{"balance_loss": 0.0016, "init_std_router": 0.0126, "beta2": 0.95, "grad_clip": 0.5, "seq_len": 256}
Below are experts of layer 4 (counted from 0) of a mixture-of-experts language model. Rows are named router (the router's row for the expert), gate (a neuron's input weights, with its number), up (a neuron's input weights, with its number), down (a neuron's output weights, with its number) and show model dimensions 0-79. Each number is 128 + 32 x the weight over its row's rms, rounded and kept within 0 to 255. Numbers have three digits each.
Before each expert's rows: a language model's description of what the expert responds to; "gets" lists some tokens that make up at least twice as much of what it gets as of all text. This comes from a sample of Wikipedia text that the model never trained on. Tokens count by the router's weight.

# expert 2
Table pipes, infobox labels and credit words in album, song, film and book articles, such as Label, Producer, Distributed by, review-table pipes.
gets: "| ", "- ", ": ", "(", "by ", "on "
router:151119157133161089118150091128151076182074183132160076148110119084119144137159084105170151124171096160137173169087137123144124128161089107123129102104083152138096117139120070120131157105086126148125125176097098155193176106077142114168141179
gate0:081171112090152058140178136121116140084072092104185150132121069124154114146091190213127130161153146125092123114160122134136125137067091140195132156147164097116167150104166095137186151089166126121140112093105147163145143137177083037159099126
up0:126116106024161148136119103105140134146051103050127072132093100147144138157147119130060097158097166212109121108123164113096138170104123104144109161111128118097150130121119135127192115148157123108217153084067110153146138092135136078133134110
down0:134149156158054106092104198164176217160143139154115151125161113111105168093172135118111115115139118178122106085105120099085088156151085125133122074143086092121133158146147067108122146103150097194067111097063107081129198130104156105144132140
gate1:119102132170132135149113206164092099186121132131119080128122071142116088125090124112151142065106161173154109088153088151155105062118067059106167118142120140141147130075126168138112108105117136139086044132118127132151110101111108099105149155
up1:155128124115135119143061119140093059137125106105171116102178148077118130165066160138127120109093100132154117103090091145121138066125092085114149160145127104079078148133110140118085144120124169127142151158044145147191156067185084119141100175
down1:143119166113092164084089173217169164097107178098102115164107142085103113089110133130166143158109174150119073121127142133099152168094173147164114151109165113101119159132090085171246134168156113098168123170104114120169125166071100135157114140
gate2:099116136116112090189145118159077125161163129117094093138053168163110186065117081127137149160180109134120084144074139158133120164136101159143086143160154127113209155126169141081140207086131093094088080142168158166164111163205148161105109100
up2:131138163106136136148121061119106164121156150114100121173111164142109112129130020127141135122188135121128125169161145124125119143167127154161050157137140098132207112142134110079164220090078078096124143131114134176130184115168133140136091122
down2:108141084118118122112125155064146104099160170141171128105158163113098095096134104124131148106134072150171069095123220102102128156110156134093147172075080110145150083134188136142115150115123122089171127129089114179155085128146121105119143109
gate3:142147210148193149155110080127117124097142155097128123109181171111158114125052161115170154131184139118108112147105103082144059119126138077162138143126138211177131099134123131095143142148158108109170110112181120160090112103110131071021163087
up3:135108126051138148131067174064125148124093143124126135169075148126065103167109113118081122116145170167108109138110147125152195131127115166141108124131111163144116191108212083189088142110058173180065142114126184106170111152043124177163133149
down3:161115078118177153092061109144109188132145125126212122117155116043118118135118106188126140080209113107155150115101146125115107105140128132142166072118109193129058123158139131138131145131141140170156164143164162157141140126097154099134150117
gate4:097137163150097069130101133167124111110138169143139134175093160097104122143114150148107088155168132120158154093207102153106146159127105103186168154138106188094150141152050114057151149130171125121187169146171149151161090061174163183148080126
up4:137084119090142132166160166147163130113102104138126138153152107112174119099158153198152161128161133111129138177090188128116199114122059112057141108147141169183173144111115176112070048150090135154185154114212109107148166085129090122104142140
down4:138119121143073199094160079169096177101125134123163144092079128096164137141092078137153142156099123109124145110164193086102114146193105078109121131138026123157113164160150085122139176123143161255048076149143146146106069116134119170130145113
gate5:114149130107086052139141089111168117091135077129147131116127106144159169115123106177113118094048104149136125109116132170151111144079128101104149171143134115126147161114103060109061063110188105129147093126156107102097104147090096166143178069
up5:144082156126100091225105126131143163136198091160131116146171058110148138143181093161075197082138124147108117161070081110075119154134129139123132102142111116148114121135131134127146073102134146120110107132148137173132146096152137139138185111
down5:137160123059114121107131093129195071131135132089137123147168104108129113139069056135117134104097144173170139131143069081107102108148144115138105051111120114144123066146136137107084146127143113147095135121181125098162128136137099167115177108
gate6:133100161186123116102141150119077117144091135138176086096153093178136126127179114071105133156102156142129120155113155107120117209121170159137097093119110149097187154112124107169105139142153123120097135142071161153136058103115167163144118110
up6:116188145127192180133149091140114134095125140105076148162170146067086125065179132126098153116131136117127100111126138148152173138106147157145131205158120158134131099158172147130159145178114104102095162127142119031102143146150124098139141094
down6:107105180131138147154170067128109125123103109138131113077104100125099110132201157092141145093171115158168218125090132133072138109165126173162109104142128174110072144190092106128061150138087139115168095137145167172132066126089150154194127178
gate7:138136135172134108107125178082132099123144105130176142064100075173126186138115069140115149169153117098140129127103119109111101147125090111176165134094086098130106109137155090119180104073145138108072114108120222093146157115157162133144140136
up7:157129137171042147053113112159125126177128091084147112186110193113122142139082088079108139106152120131107101110162134149177084128169095137106109103111167145078178163096148091136152123076125081104107084140171138109127131140167123126143206189
down7:161098179098143111121154142129162079091121067161109123076160143141145181183110090192131158107145121104153111140072156098071130095107134097126175110086128155160104114063137138097142093126128134124133148082092103115106134078141128140120139101
gate8:121156080088141083112112122097177113113130118150144099110116153166172094099145156118087144133154126143103127160201185118192115148149137129152108109091079160118109144136133185110204161150119106130103079094162156173069093078153099134136151166
up8:120131162159096127095112141104158112125196083137130151109081074144163108128108171065069081172101171120151143122110161111097134101112199091137119154083115143102152161113126171091144078056131127149087107137121161129151140124102136106135150127
down8:053138114137161101137141087143100192140107115137175149164079142143132130141104124144186131071129121061117114099164161173153126125094162144129107162100116135121153113088107161149139118169130073126136197094134107085158021175110148134128118073
gate9:180092133150178140158115165159048100102087139162124137120083106126089118179122145072112071097156141135106138077124129119184120176117112076131141139094085048127086105139188107135172154138090196120120102126102132119142154119131094103077108193
up9:086132124166191150111128147162139154094070105175071173090121147151154078132099147126165096074159113068169114172165101126131076124160139133164127130073170155133118108170085169118097125114107123157118145178058167112162076075073214104114131127
down9:093170116160120107092109158131083060146156110085168101149112109149112146118130112148228148115141113129129141080159116108123129167153139130087169145116088167130141107129186153146140099114091138113144147101107105145179152123155120094133092083
gate10:113129152121106178127151076166187158111111154108144105128099127095110119079162132104120134126122092118108190118139183127153148138079053098143092070134113188094146040139076142116131169135078146144143042084140167143119112165128141149131152124
up10:128127108158120141099097131090138095128143139130130162090199051152164109098083110083087106074132147113154100185134086150085089144124098116151139105052081098096125135118152097087100119088138112097086144097092127056095097137123164131119119128
down10:121130158016176109156177105077216148074100136123122117124147182069115142097116175116135135172130113134169131147106112093120130134158142160094055171129063142179167129119114150075118114142121151124111092156078124172165124139097131038131141132
gate11:099156171146163141105099138192072152168142113157136166118135092116117138099155178111169115117164118090172060153114062140167151125124163160140094156108141095156147140125059147180113155095168132140152127073172099139086110135136114102142116155
up11:165145051139099175166114133159143174083109149094142117062142171182100129091130133175130128123190104144111135138167152139124147105162133099107121157165077109070177157109126087115149064118122132121129121179146156106156147082120093090151041135
down11:108107173157115089130101160107150163064099147121123080100106182108029116135164096044154100157139102134148185128126156139087139078148161099158177103124094104054104108121139127111133085140175145109158156143159138144100106121147115104159143136
gate12:085147129122117172109101117158061138104161074121177170161175173096107134166080148147089139156046124134136147080193108169134139194144082134092135144115125094134118145136127075093081144146082148111100132079175101149133123100098155143148131078
up12:186145117112161133147084164162082139127159121149122095108149147183142124170146122101155138132133141089128123121184141129140202100118104155095150176190120145198110135122135143154134129141140076136139134128065155095113100111105160158099115126
down12:112147115130142133123078161202110167072132095084124079127106036098108095086094160101100121179113174174110145102160141122091133098123113145146147060140175105129152188122161122123095119195172132153120114136140113142111124143104085178147108154
gate13:137126113093162084115142150135132128126079133156147093146177162091073136142147176114136128149105135053164128155131130102131128146118109145123105127095181083117146100152133136146187159153113115173063128102140131140084144127111062115096152118
up13:115173147195109151147095147082156133165120143128105077125103127075135129100121178198169116171106097112153109104141189131130061115127111080103103161160125094124162129080202089138119187118124133152153076089142134152104135163145114147127099119
down13:149106183108092119135108141131097157139174116122128173080191125130123114099139129143166139121129166146185184142109101097179146134163106127112140129172097192139144084084150137104087105115139113131148122090118145101108139038174138128200130135
gate14:125133176121042116093107156142175140120156189114146126144085169176099105138125107139153123130087174141153120203142135135087073212092183105123157091113142158101104125124126140166094122110119111096099172155074117155089180086114095089149144092
up14:105090149119039063055176178150130089106174144161116149130160114094078149116139085171139166124209157155101113107111130115130152170100102126101141142097090153121156110142150142144151118145148091124099152155136170118133133108079100115142115115
down14:164145116138133117165072082124198113056154146104139129107107139203126140140096158155106087096105169139183152095165114161170116114161159097121195088141156095142136114130125095157127091171102126118119125113159129085054076161160114173091095179
gate15:125118141140116102114132162163089095146106142089170099118165047180104147120117164109140140151095126153135126116160120119076084102120128129158131145169081123117165176136092116143102092125106128103132117074098113068145191215146101077120138073
up15:144093098102175140074128111149169062092183123113156121148093145153143155107163120215152175114164113146095160138080118142146144159119102150108213108112133107095169091087163105098121158154175170123136154104116103113156133159137107143132124064
down15:108155154162118091080108131116131167120155106072202126121085107174150094068145164118160113154146157157094168123093077127069175165084120173141168118140098118092068180150138103117103096099132071194110141157115103140127138115079112090144172088
gate16:137093155182071116124153139079166158135124162183120087137176045107067181115064130137120143162117138124077112131154082139105143120110102113133116061198120138153102128132105081135163140151199133167118129119128114131095093153140117117183073167
up16:112165079146152183150151106121139098126075096131091125083108132093138099118128149135178175130119143170079140136123103067110156106147166141125132084152130113105132092135116127124092131124124162108090100121183167043173132114134092073122111113
down16:196118203141137159185142149119180152151067149121199121115091105107119121101141112097154170137162138138104149179066120143095193166153123108108129207117095062109173121136115091163084133120107095188146160129060107109142127110116113190072124134
gate17:138143175114099167107128134148099094180093117135134117137112106126127151153153146106141085120129104118084092084155129121103135149134110143122115120149172119138115147113137129135202100108201081104120091113088131136121146119127056151121128134
up17:138122087153110076098140144086106104148129117143167108174140124120169134113138120123149185119105110128170160160157147122155085097114147086188116132169111124101133105135114119121141176084111086124147157169179132157112125170115195142127143192
down17:119149158080080046172104122112149130117170124129114171126121118168176093152116111165113161101213124119171093115127140104121096082097113068160133216139072144083142110110129135140089094142161033110137162159107111156139119100135111098130146161
gate18:098112110091114115095150090141089099100159172079145120122093121142134085090151126181120071177128155110121119121148113089088155140125129149125163126142102114109109095079118149107173127129113132083141182147101134122113144109169151144143223178
up18:117096112129100166162095141121159044157148148151116195080155124068165133151120094178140077185103110053193174154154139157142137089084107110169160152178123090129113174123133155077156138157100154118133181103115187138109115118138148152105105155
down18:111129140178177136200098086091177179132121068168167151130136172138155087131119077118129118141193082111189173090138156084169101172101145132196143160069114136186121127157131199130144119108090165155091134119199122147119121085113162158059097163
gate19:111158171065119101156111135202108114089132178114076209144166103078120092122111137152078122116117108080098174174116099115086108109087126129148111075140163140135173132077139108142114151154128184123209112149113129153119171110178072143092139087
up19:108158088176178142104126155127150157070154114132134157109029106093105169140113133195139106131141124181088101038115143140120110097138111112117142149147130143143103142144136105181134155122087120170093091100150142079116144124133141126179179177
down19:127114142115157135121131135149081079137122138132167134107104116174198165112139071179126119152173134112078142189135122118131099109191171168128113124089084140161196122164121106132157077113146097143194081114224055115076154086098133201138126189
gate20:148113109116085113142108151117167119061086182159109106111081137138193148186130149147129157102171122040091109081145128108162123138133137168125178115132110104100147123162120130153134110115130082137105145106138125065111121184089112066112166137
up20:096178123097153132054120073132133102191149198116177197100144109141119094131097101116143146119066189149105123208129132097118109178122122088128118120141116146181106131134166124061108132124089122145115126098147179191159147101138095178125090141
down20:107100111087096071161141139068181066139118149134143109155079135076168120167156136128102097080145187124079137092125115131133108141132146084122071178123124079118124119107207183127186121030177142138111087137176149096145143226140159125192126139
gate21:156114132130130177147149131191120143144103129148124102159122135132127121131105098058089161138149123131174118195132102155114084105105181096061145127172154154158131137157174124099137080087118137142125199108155149142174129138158111078142095145
up21:089178117091162155145139130166185127114076155130156144097185168102137140129107109101119152158130109145140113175155170110124156118094116144110149138159118115145129145060162143149135144147095135148081118120148101152127141139114095156088101090
down21:166158104127145099143163075153120106139072091096095123139079096106107173130117182129126191085097138127103099129137104135119145068094153095118133152089119110151136132146114140175156123126137105135075133163143156114056072159088095119109155171
gate22:062086146137090093084133085145135101106079093158144094138197082173111153082066126139160165139111117126108132141111172114150116093105055146136093109148131112175121121129160088093124101085115121126111141118087159083120077126047125120117127153
up22:099173183160160202147081090131126092133143180164119130187081092134090137102154133118183153103131152168123144108139135129145150147061182167076164120164146119097111139125133153103099133104167144129144110085132102063125098117097108095154104144
down22:145107110153149157117143132143081161170100153134103111145122092148091117151037082068159182197125129060108113119088128165115136155108202158133136118059130087090125111164084114100096160093165155114159104108110215187138151136147138096176094100
gate23:152134153090139149141088065149134127175211078153122087119085105080159103092101111074154083175111122154135164138177186173147167174131163108120152129144135130126153123152113170146107206082130180190105116085106108093117128161060078078151123099
up23:115086133139085111153135096140155161176134183123118121116160135151175133160070120151109103183149156090094113119163107170128129098111113193072179075099127060103067117039056118178095135107138109156129095075128146123121150167145147144171131112
down23:064078167070165107102072159215122088148145117092092048154190135114099171159201070078071118172169126124122156121078158178144187126108150149107147128121120124130131165151099125079108144143162159093199182128173113104137112087069079109129143148
gate24:199101171124102091131094137090148067134137113127115072166151184157155155111086133158101118128155126122106149078152116141099153087137092135163194142140167123135132103089080176137131110144149156102147159108165127150163159098190142091145017158
up24:137158107128146147122102136079125111155079120139143141075103133133070123133123115180150154110109165109104133124097140108138133129122072145161153107157137189135164111135157093094158117154128169145132137125138152131137152127115084111195093150
down24:108113090127162142131076096140073181103182099159141135190188176151131202173146165176100153110063204099072123137100093147130139152098131143146065122150108146096150175131114078163075096132173142138128145119172114102144145194121115156124076153
gate25:116110091153120142181152118121190167130208139116097057107121190137133104127183061158135089132131088112115109127135078147160145174141109118131139127128097128081151105114150056136148168117147126086123116103158122078166082101114132101105099109
up25:152071128102071154130074110164176085110141077130094095108070058060171106149150091157106136154109117094115135171114115092088154100032124131141125141197127125107132177134082071112118141133123083170158072180183130088170143100168163136158121108
down25:078183204165137098101107137136172035108164121106155135157101115092138077131131109124088136123109134114142105138159154115175175175064136163125103155150208178146208166123117156149117149118157089152189083129148112145120086117133060131179131147
gate26:111101152093120168135121136153117132107129139137116102140113144096106174116178108135047143145115144138185091153196143180089150092106111095165086112190142138113113080113095128137089140169136195083095132161147127148144131099122117092126125126
up26:066115128126077141158139133184200177144170151097190096146136164163127166134069126069145093144082131150138170052131122094123160166139134130100092137153062129079130095125133071046139134151122118175150131117075208086141139126129124157133084143
down26:146100107107110131063099083107135050113132135177094071122139124159129047067167128132153156113111111077159123118083097134152157110153113119143104170165102055122070178159137110167196133177190155154099132114168137169078164094123145136141070150
gate27:083101121180141107147152162114097138152153193126062149133222124149110173135098148146148117154110119169112086164089076169097054083174096079133109090104112119134146177141156097125139073068112139145104091150097161139058095187111133124149098128
up27:212132087120165098182136168123112126077121206110136113153060048145099144090183127143104152092148165088157185107147142116071127139087176109160143106169161144096080107183097126157121184179117137139157123118139093128140159122083145140045127118
down27:150111052097179115075131128155095140169168083131136207114156109128122133163132122129177079170097129105082146141095125099142140117085135109149148124088086132116102165100160110133116079101076197131111169118135110118154091136149097107153114084
gate28:127117120159183099096141149185103171117145154154145145188154098110139141129190152139065125115142143152104140127112155162145173085118163134137168122126112107130147103177168132155147122123113130136118104061103129167138163060089128053097154182
up28:117171124137172055108153118105162170134184071145179100111131159109107077136156125145097144141177104141094148063161126150136159092182203094141132138115180119155096133139115076087078149143133166121119156103157140083074066123123160157099065165
down28:107118101122100144092165165140162148144147141109136125129133107053115139108091122145097104134164181113188108139020074136169109121185205079066128132101041154138045117132120145142090135118142112073130128149109211098151121206125046134115142089
gate29:116083130141083105161097112157170205122116095112116127090068204105143189148132140155090171057149165103115154127111118107076098179202160115088093088159113064184163103084102173087128137084151138124127191145161092089163150169144074101083149113
up29:117114130064127130144089106118150142155085109083154162124086131119144123137130191074133149148134149131182163102091108174059148146147135089123125164177157187173162127140153152197050095133147147123096081115116180135083176081125096117117150210
down29:136140186150129149130131101175155091144115132079153065129166088126116077159094127149139168161115151111157120119143167147120092108127132148120140106138062167130154196181126099127126106098134102128123153145137127054125086123103121155204138142
gate30:153133155144128136121122123120144145153119069151082181202136103163097096083080134109090118174089220098132125132134193122149126098138108129103110105173130089083162145103166124145172138138184163083146168137169182137072100140104106085100155134
up30:136121101083134121113161148133139108112120144133135153136126198141067165085131118101201147155116121161125121067168140140105113141155064138098088092079123166131175132137148104122173143143146091134068117127113138122157114097125144136142064170
down30:107165160138077141120129106113151137051111094088127118095163144135129108097087097166166108119189068113088076063101134058052208135152119104167129133115165114135109119130137127109170129090111135151063108129137104088093171104158121129050147153
gate31:143115102184093103092134159123131106136098110137133093076070079133148149154106121188103123164133129145119091117159171171113085149102076090141136114150120097175094100141030142172093159124126154103100105101098127109108045094153123120148174141
up31:198164165144156095113112124116109110119040104172110149070159131121098098168132123136111205116134107161103111133112123114099155074162098149135125101079118071133124099141095145131141141127093124170071144127072200132058128124181145124063073092
down31:146151106142120087174111134144165181131122098132113118131171099122132134137156174036170099099073122145088090215080131127174088138164142177123117180161141167121121173094127125165179128197148115131119045132142074173153090163125108160099151142
gate32:089082175136045182186124096177138155147108124119132124164073115144184120136140082114208118109182111176125148066118123146124130111118128198129110122154119142123173101097117161105153178132131102111115173074126125104145105145102097155141111119
up32:135114089120168179162090093176158169099138180126154155041161140134103157131159084081151146135120139106090105129107173113150094136145081129144144125134121127087206136117139099136131075166128117133101143168139074147104095202110133138139181105
down32:146115110136148094131100133173097100135116100119112143130084145130125130159138079098099090139133070130131104091131084137110103097069089166162106161147174105127107158201122200174185107116175138157119135210110146108117120148133071208195121136
gate33:131151177151138143066109080098091136077182146168146143144111089153164125135154097151128150098139126099104138076146089156076112078133167148143214155188092076160177135153123111146079137148150101127129156139134131145092115139127156193101141126
up33:102150153122061135132108063108170172145103113114127177173087154098115167101100108120133146148160220096181138121090205153109119099156109143111152155179104155095143191131130136071119107128115105121149077172155170089163088089105156167098136120
down33:149106121176130127119128159140097078128106108135175132143151101109140131166155155182140132054128085124137095134114154102174036165164094164074138162154138108154093136120128102148099112148131089134118141121111115175136139146149147148131214084
gate34:131073117182109136145119142184068125121163115141137129101136053149146133118130194156078167096120074092168125112187087079086089142148137175164073166181131127137153113063169120104132132124132101113171133102129093116141116110092161215073097181
up34:108120154158116161181113131124079133078151090113151116091175104190094161126135142140143165095144140139114071124178069098116124081139105152131097081163080076143128089060093159152131147172117088144073149206110121130125102112105154167089160155
down34:138088193083164088060104142119133109120118132104158111146154167205071159089168168211137180090135128119088091178158091139087104140111197161135143081123153091161114092109142127150112188129177151135086125122067138153113140076172158120154136100
gate35:122123105161120154185125111145173129146147110108180119153155109131155121172119106126134078122156141106149130135089100155134133117173090163086189095129111126147165108158153137126170086084164123095083093116160142111078094153155144065119175110
up35:072073138097140152044084107160104129078131111152103114063044122139126102085133125115161110158035079138089135078173191068126097090089111086052139156153134168107112135088123082118116110102117150128104132084058106121127170100129131170108178062
down35:098074129056080100102171136083142143168177140123133116139200132082130127146157092120106090135119085130138136127165129180125136177110139189059152138115098143051120101153144092082119124087106148117118137165110100093167171114126145085125209171
gate36:091091083128201129156175073116080110157093155148121134095085088156113082148139148103180181084156154130149087128094140122126140141171138098185092114100132127126155162139160139129102161162092127053104141112142118076096121129135118179076139127
up36:151119154054081088067130143111143115117148125106148164086123151170154140166116141081067142108163140110130133048168165132132106158077170103155135114097167154105140088101105103114119088128126119138098144157084108112146135095186125118161134105
down36:176157154162165129105135072140092133127091141115117183097086138129097165116075092172096135175131178087116067074131103080136141206125153078162079091164120058111169092092093139112131175135118119096124154141149190135151129158109081158137094139
gate37:094115111118124186100114096123077142075134141169127142150143109154171132058164164146119053132131116183128114127118140066138171151137129125164113181156137190082089070110118159161113147122157096074161107172107038142148109187108117174131120162
up37:114094143102161156118117135093050151119094162204114156045132168126123128115179179106101110123054110121137115160128141160157118139097197112100161136121168123123120147149147112135145162078166155096106179141158074146138108185197168135145094162
down37:169123112087187125121087121144123099158158124084123121102072145140098069070107170138031105082126135076140094105106073054156092086166184153085147144156099108154135127134189134144164131176151126165153091114092120139141150065173214159106156124
gate38:053166122128117200123135065161165143146160132157123108132097101124114152089119109121119113059102098146133116155156074165169156188161134063142160187093131125119095169137073181077110092146100152163139090124094132124186100147151087065150105097
up38:126148089127112159086143142176130112047105109140205110160105151199113070055136133134169154164137101102097139166115135106114127171125148128147143134130096186166100108130112131160102133060165097160163035096114108093178107100180104173093101126
down38:177125105132115135119156163087151130153096141202117128096173135136109075145103115155104191154089189131143116107105121210158136096118179136177163124098157108110077117138136113098106138105084128164085111180141084129132149137166086184132122055
gate39:089156129156125131205144121137160102060066126145135131159080154114204140107160165119121147062127144088128139122166106098133108119124156134147108194139165133122145078152101091108130101082151110081126106130158065209152107128128113108072132109
up39:141116069104138179136125100168115198173119133117195109081092137123159086157139108136198154111142076188086124124103125132195116112156104113150138097085159126183149134087114121152065145161168156086154054156096153160113089133164171089169146137
down39:159142114113075142114113096125127141150130111169105138103127107090161138120207081115076118130136120164121094174140143084052119178144169085151134202165097110095131119115147173069140157146083148117126162137063081075140181099116060111124102101
gate40:118113110103148087077117184135119102112106134112147074120186104158124162084122096109108113142149135134065137068159126129095148152118174131147132147126079119138104148133117139143194140093187159160144134147085118120129070088110150122137140106
up40:068167175021154118104121140136089111125158111106077156122073170181096130085179116116113117105154137140104124135107093115113165094143090095110119162109153116040131113158139096129092144117155135155166097127125168095083117130128170174107125130
down40:142111128193160134123143172116188134134144149196101121090137120133160090138127144155106149123113139158133063149143110189142133142132188141116015159106145080174179138135138106175185116162121120138101090065156098189191144133116160115114085188
gate41:084088112148202110173182122154131141134112203147129109155117132169160154108162105161127137124148134165091158147106127086136123125112186121155091122153128115100103103094106147076123154104121120132137182133103084155136115132068142148102117068
up41:105173142163167151142217110094098141046107140103142103119116154140161123103119120140128139124182087114155162084123075108169186130148131137142121115126139116135124141087102076141114138110143211130125158083118124150130136104158173125143090107
down41:181118101146055157163151138130153093166192123126136139144115093060152090133148106163097113175175143129155071117112094107086118156116148155144119112122156097139095139071129118134090136174194087122162124094109119083092066126143154081134113130
gate42:141094142076116134153097139121140074081165143137163092038086138106137112146151120108119095105188083117116136128098107137174062069071133113114140136101054177110107173153168112136125113097159095102088112100114089070109104099131107123124217141
up42:141125116105096165178131148199142060140220081164131107143118104181139125101201067072078107124160128151078159191168123129177150102084104116140098142117110109121154115152116098116150133152113155126121158135122080093051137123121147143148105129
down42:114157099096153044116190138097152153113043120191160118093151098102141128190108198172121152037133153161135165058127180166105091099191122133071177126111122158147110163115132128138161102138112085081132134127126147122148036159046097092124132089
gate43:064091165100168060118119140143086148076148109103167114137124179116134155085111169122161125096109095128107154168143118124105159145115122125180161170129110137056176106106181179168114163098143092136142114183131063120122132104103055133126106076
up43:106111129103091137163158129173097149078132143095149136122172198081139119120163170156133128076104144160133112137115145162113125144153141080204166144094097125116122104110087128084138113162060142128179122165165114125121076069150124084110117134
down43:130047122159137207119133163190123066165174111148116110148119125176142130139139148111074152141161041186161188154125093078084161188117115115116118073194128104124117105134147136091117100161171175091110096117128098108100061125134140220121118070
gate44:156116147119060156140067154131116170132124124135114101106150138186089141123100053127107109099152110103094159119140178130099134083166093152068116188049156102096132069113089124109111136162146100161129091150134142126149180115116121123146160098
up44:176109154106123160057171140168162190212132121068128176130141129143133096093066124113086046127096148154131167102101193161151125115145146128135114134133168099137162075097112160086166050150123075106170071129162117118153086092125124098109110152
down44:150176151093170131134103110103132114111157143113075084094144132129141105110155199087144158107122148102115144078115078186114159143109165176061118163154198139136092053105128133158166126146151173142165129156097137135132150101131084129070144114
gate45:149098137057142166046124134118161167121078073100137190119140121144165128108131156141136054169141178134127078141146126131113107080149092186104108107117090130142138157147153193066150181095171098127157086116123112131085106089119137208094196174
up45:143129143095109125137110116156097120057115162094085142154109073112112096129113084128101126152093116146089148133156179183144097081122092093079093151078165129097127148152171158087073096130087088123173168099135186177139164139116114128108211129
down45:056146130173128076125129082150118134135134134116111147116150131133153168148144180086098129139163078125091160115116106124098170143176154169142162139122109151172140104086086137122156118095112165132122150104105127135152182109161126116129122105
gate46:118069092119096145118121137130167042145145090110168108157125098096111134122190146143085131143122091146109122150072175112160118163181088100148091118196076066123111160160131115143140119096147064110122075136148135131073119141089195073169164145
up46:102147182082115127100091114183132086116105169084111117071133094132125127103072104109135120127148074131105167150114115099179190124100145180113122066149125165173139111195130138102181199166116136134108108131102089156179136112146159118149139163
down46:120134112134095133125089194163105103152175124109077100170163142112136129120107085132108156156128104090160176104179074160175116099046170152108140133073117104114116113107070126140125131112147120182046154140146160182094123155142130153173111139
gate47:077085156149139195145162136098138116155135138183117144159118122190178066110129179148105167145069135131125107122125110133125184108166107055144082126094112174109160133058152113122086077148141054132166158088155129131133139086033112188093182155
up47:115099112140126210139147124142091124104075134136091154113128127119182140186214147158096161107146139075153141128182152129088122133124105146132126053116134092127126149105094131161170130154127085155135090131104189137161155177140173109127113157
down47:173130104154113202059107118117123148185141120100117096105141145138112133140123183104168189120086136113136119075132166132144105098091151141114092163167082105169119133126167160117106143123164149118094091140206110123084163088112085139148102124
gate48:158135169125106127166115143136121097140117098095148115115064123093091117106135184111054183092149104143103144036097095202101150161090128180081160119068143152144144126119163093109126103091155143190180141176115159137145128198115130128119152135
up48:117110095127147169100126118093090144130112130127135175116126105120102116107141193075153136161112103167123105217143117093137175119101066154173061097141108131086156156178062149180132149206123139067128090080041112156124080107101089127182169119
down48:097186143133106116114140140121066129136134155103187168208098070091101103068038109100146186184110207130143139149116112130135113102103115125132137113149184099120104115114102100144093078146140106134112095114110134115106144159144135148156148202
gate49:092083093151108121071089070100164165171120152128114099115161077101155139065080041048090146151101101138129108102138120124136114177174113101201131137139096132157165039158116103147211117148153155130105115172120113098118184162095140105088135123
up49:105182182132128149107169154201125148119133116073111176119118164076140111146146094159138104111136145111149133094168183139144159114101129081099140090122200089123111098070125105150115134094107131120094075122116179140187202081132108121149150112
down49:113133137146075095118182171155163125061143096140111187103119156114108079106092150161117148144146131156098140127165086096111094143142124185185112104088157124088142113125153094145104163165099112142139110168144156176110136123085140120125106095
gate50:127100112113150106188088093116191193174175080132142112135113114116090150130106131083096088169130103089104148058128065103103110088145144148101140173160099120108113138062130131148123098053149145168180168085091145125161142093126104122087136116
up50:108126105156143184113149130170126185156178086170115106089153094120056116090097115085096143126116119110158111119154109160088068096099150114051104135132103044161158142166087175126151105131128158153167198095100135138171152141165115111128178145
down50:122172155153159040141090167119120107138120141097137068117126157154103082088117195165152131135135136178090100148239106129131133103173083094120129126087132143089116112121093151173084121158160141126103122166141119076107160129168100098141069074
gate51:134086124091093161116082161152119114162114139153131107194111128121106122130119052122148149134117110131131142110110171149119081150114095126154099151097144149136179119175035135102110119110144158071142116091118134159127154109148143122061161125
up51:152125161125105113082177116155092095145118055170131087161137204145137131154155108161145126098150173125111090100123125125049137118160130131169145160158124096167159138112127069133106198108165134152172148152128120140142070164144096091176107192
down51:142122033183133117150094113071123105134100117125113123164135184148132124119151088136143127117134100124114055190105049075200131149073135107112134097103118142132135109093122144194131097111145136102146168111112116118200166152129137170093110109
gate52:162094079130122070146154104107145106101124182137195175124106153064083108130143116120127097129173113116148100192103138157101086096119149065124127130190114131058159086148145173128164152102166108101149106190142135103121130163093127143095151137
up52:126132143111145160083164134148065078088131143096153113133142134117133133042077096159177084149138076118126136167162118155181075141125134171105123142133147132084093171139136139118139074126040110134061121116064046073141166119139152099159164093
down52:113125159145161106173160127171129105109065184126163200091182131082097113145137112111162115155143141128171104111049096127088128171144121183147115161139162121119102178171233148092142109126114076093116100163153134105121097174109139109157126172
gate53:186081166187162109117114110150120169115129078103146120147179149132142122106125128193127143178131126157131151115160099100127072068107164205107195047101133089155172118169083123131138118134125170113105106176132109100140115120142167089129149069
up53:054085110156143194104101117100066118110145120144188205076155149117141139068136165096129178086117125162102134121095133158183203141133103195134117112165182079117060149079157149153100159092108125133088161151106144132145170170105123116117112109
down53:118105090137157127129168109120136114142081000118109192087121139094106114101061119103145071134149146176068080045105088145128091134104176108160156109175160119126086122117110157147143114117113145146163122113110133133110127137105185098134119089
gate54:064138143158172140118065126149115132137117147119144151122083132089122158182125127145162139094197082122124110128153163110142114060117108146118115061123100107157200114090183149086102110144176065091192106097161146117157147132151089098102170184
up54:119144070164117136147085169185119133138117129132109109152152085076146090098162134121099172065128147126119150114115159163197147150179120091144120141078165127101127143115087112137089045168140161165077159113111091118081125135084099162174120095
down54:126149136085095130163076127127067151075101121158182146125148112119088125082108143190181095130150126104118145115164143186110141124137094079091110128180151151142117168116127173097167132121118137095123057099137079131140114075069138123127120070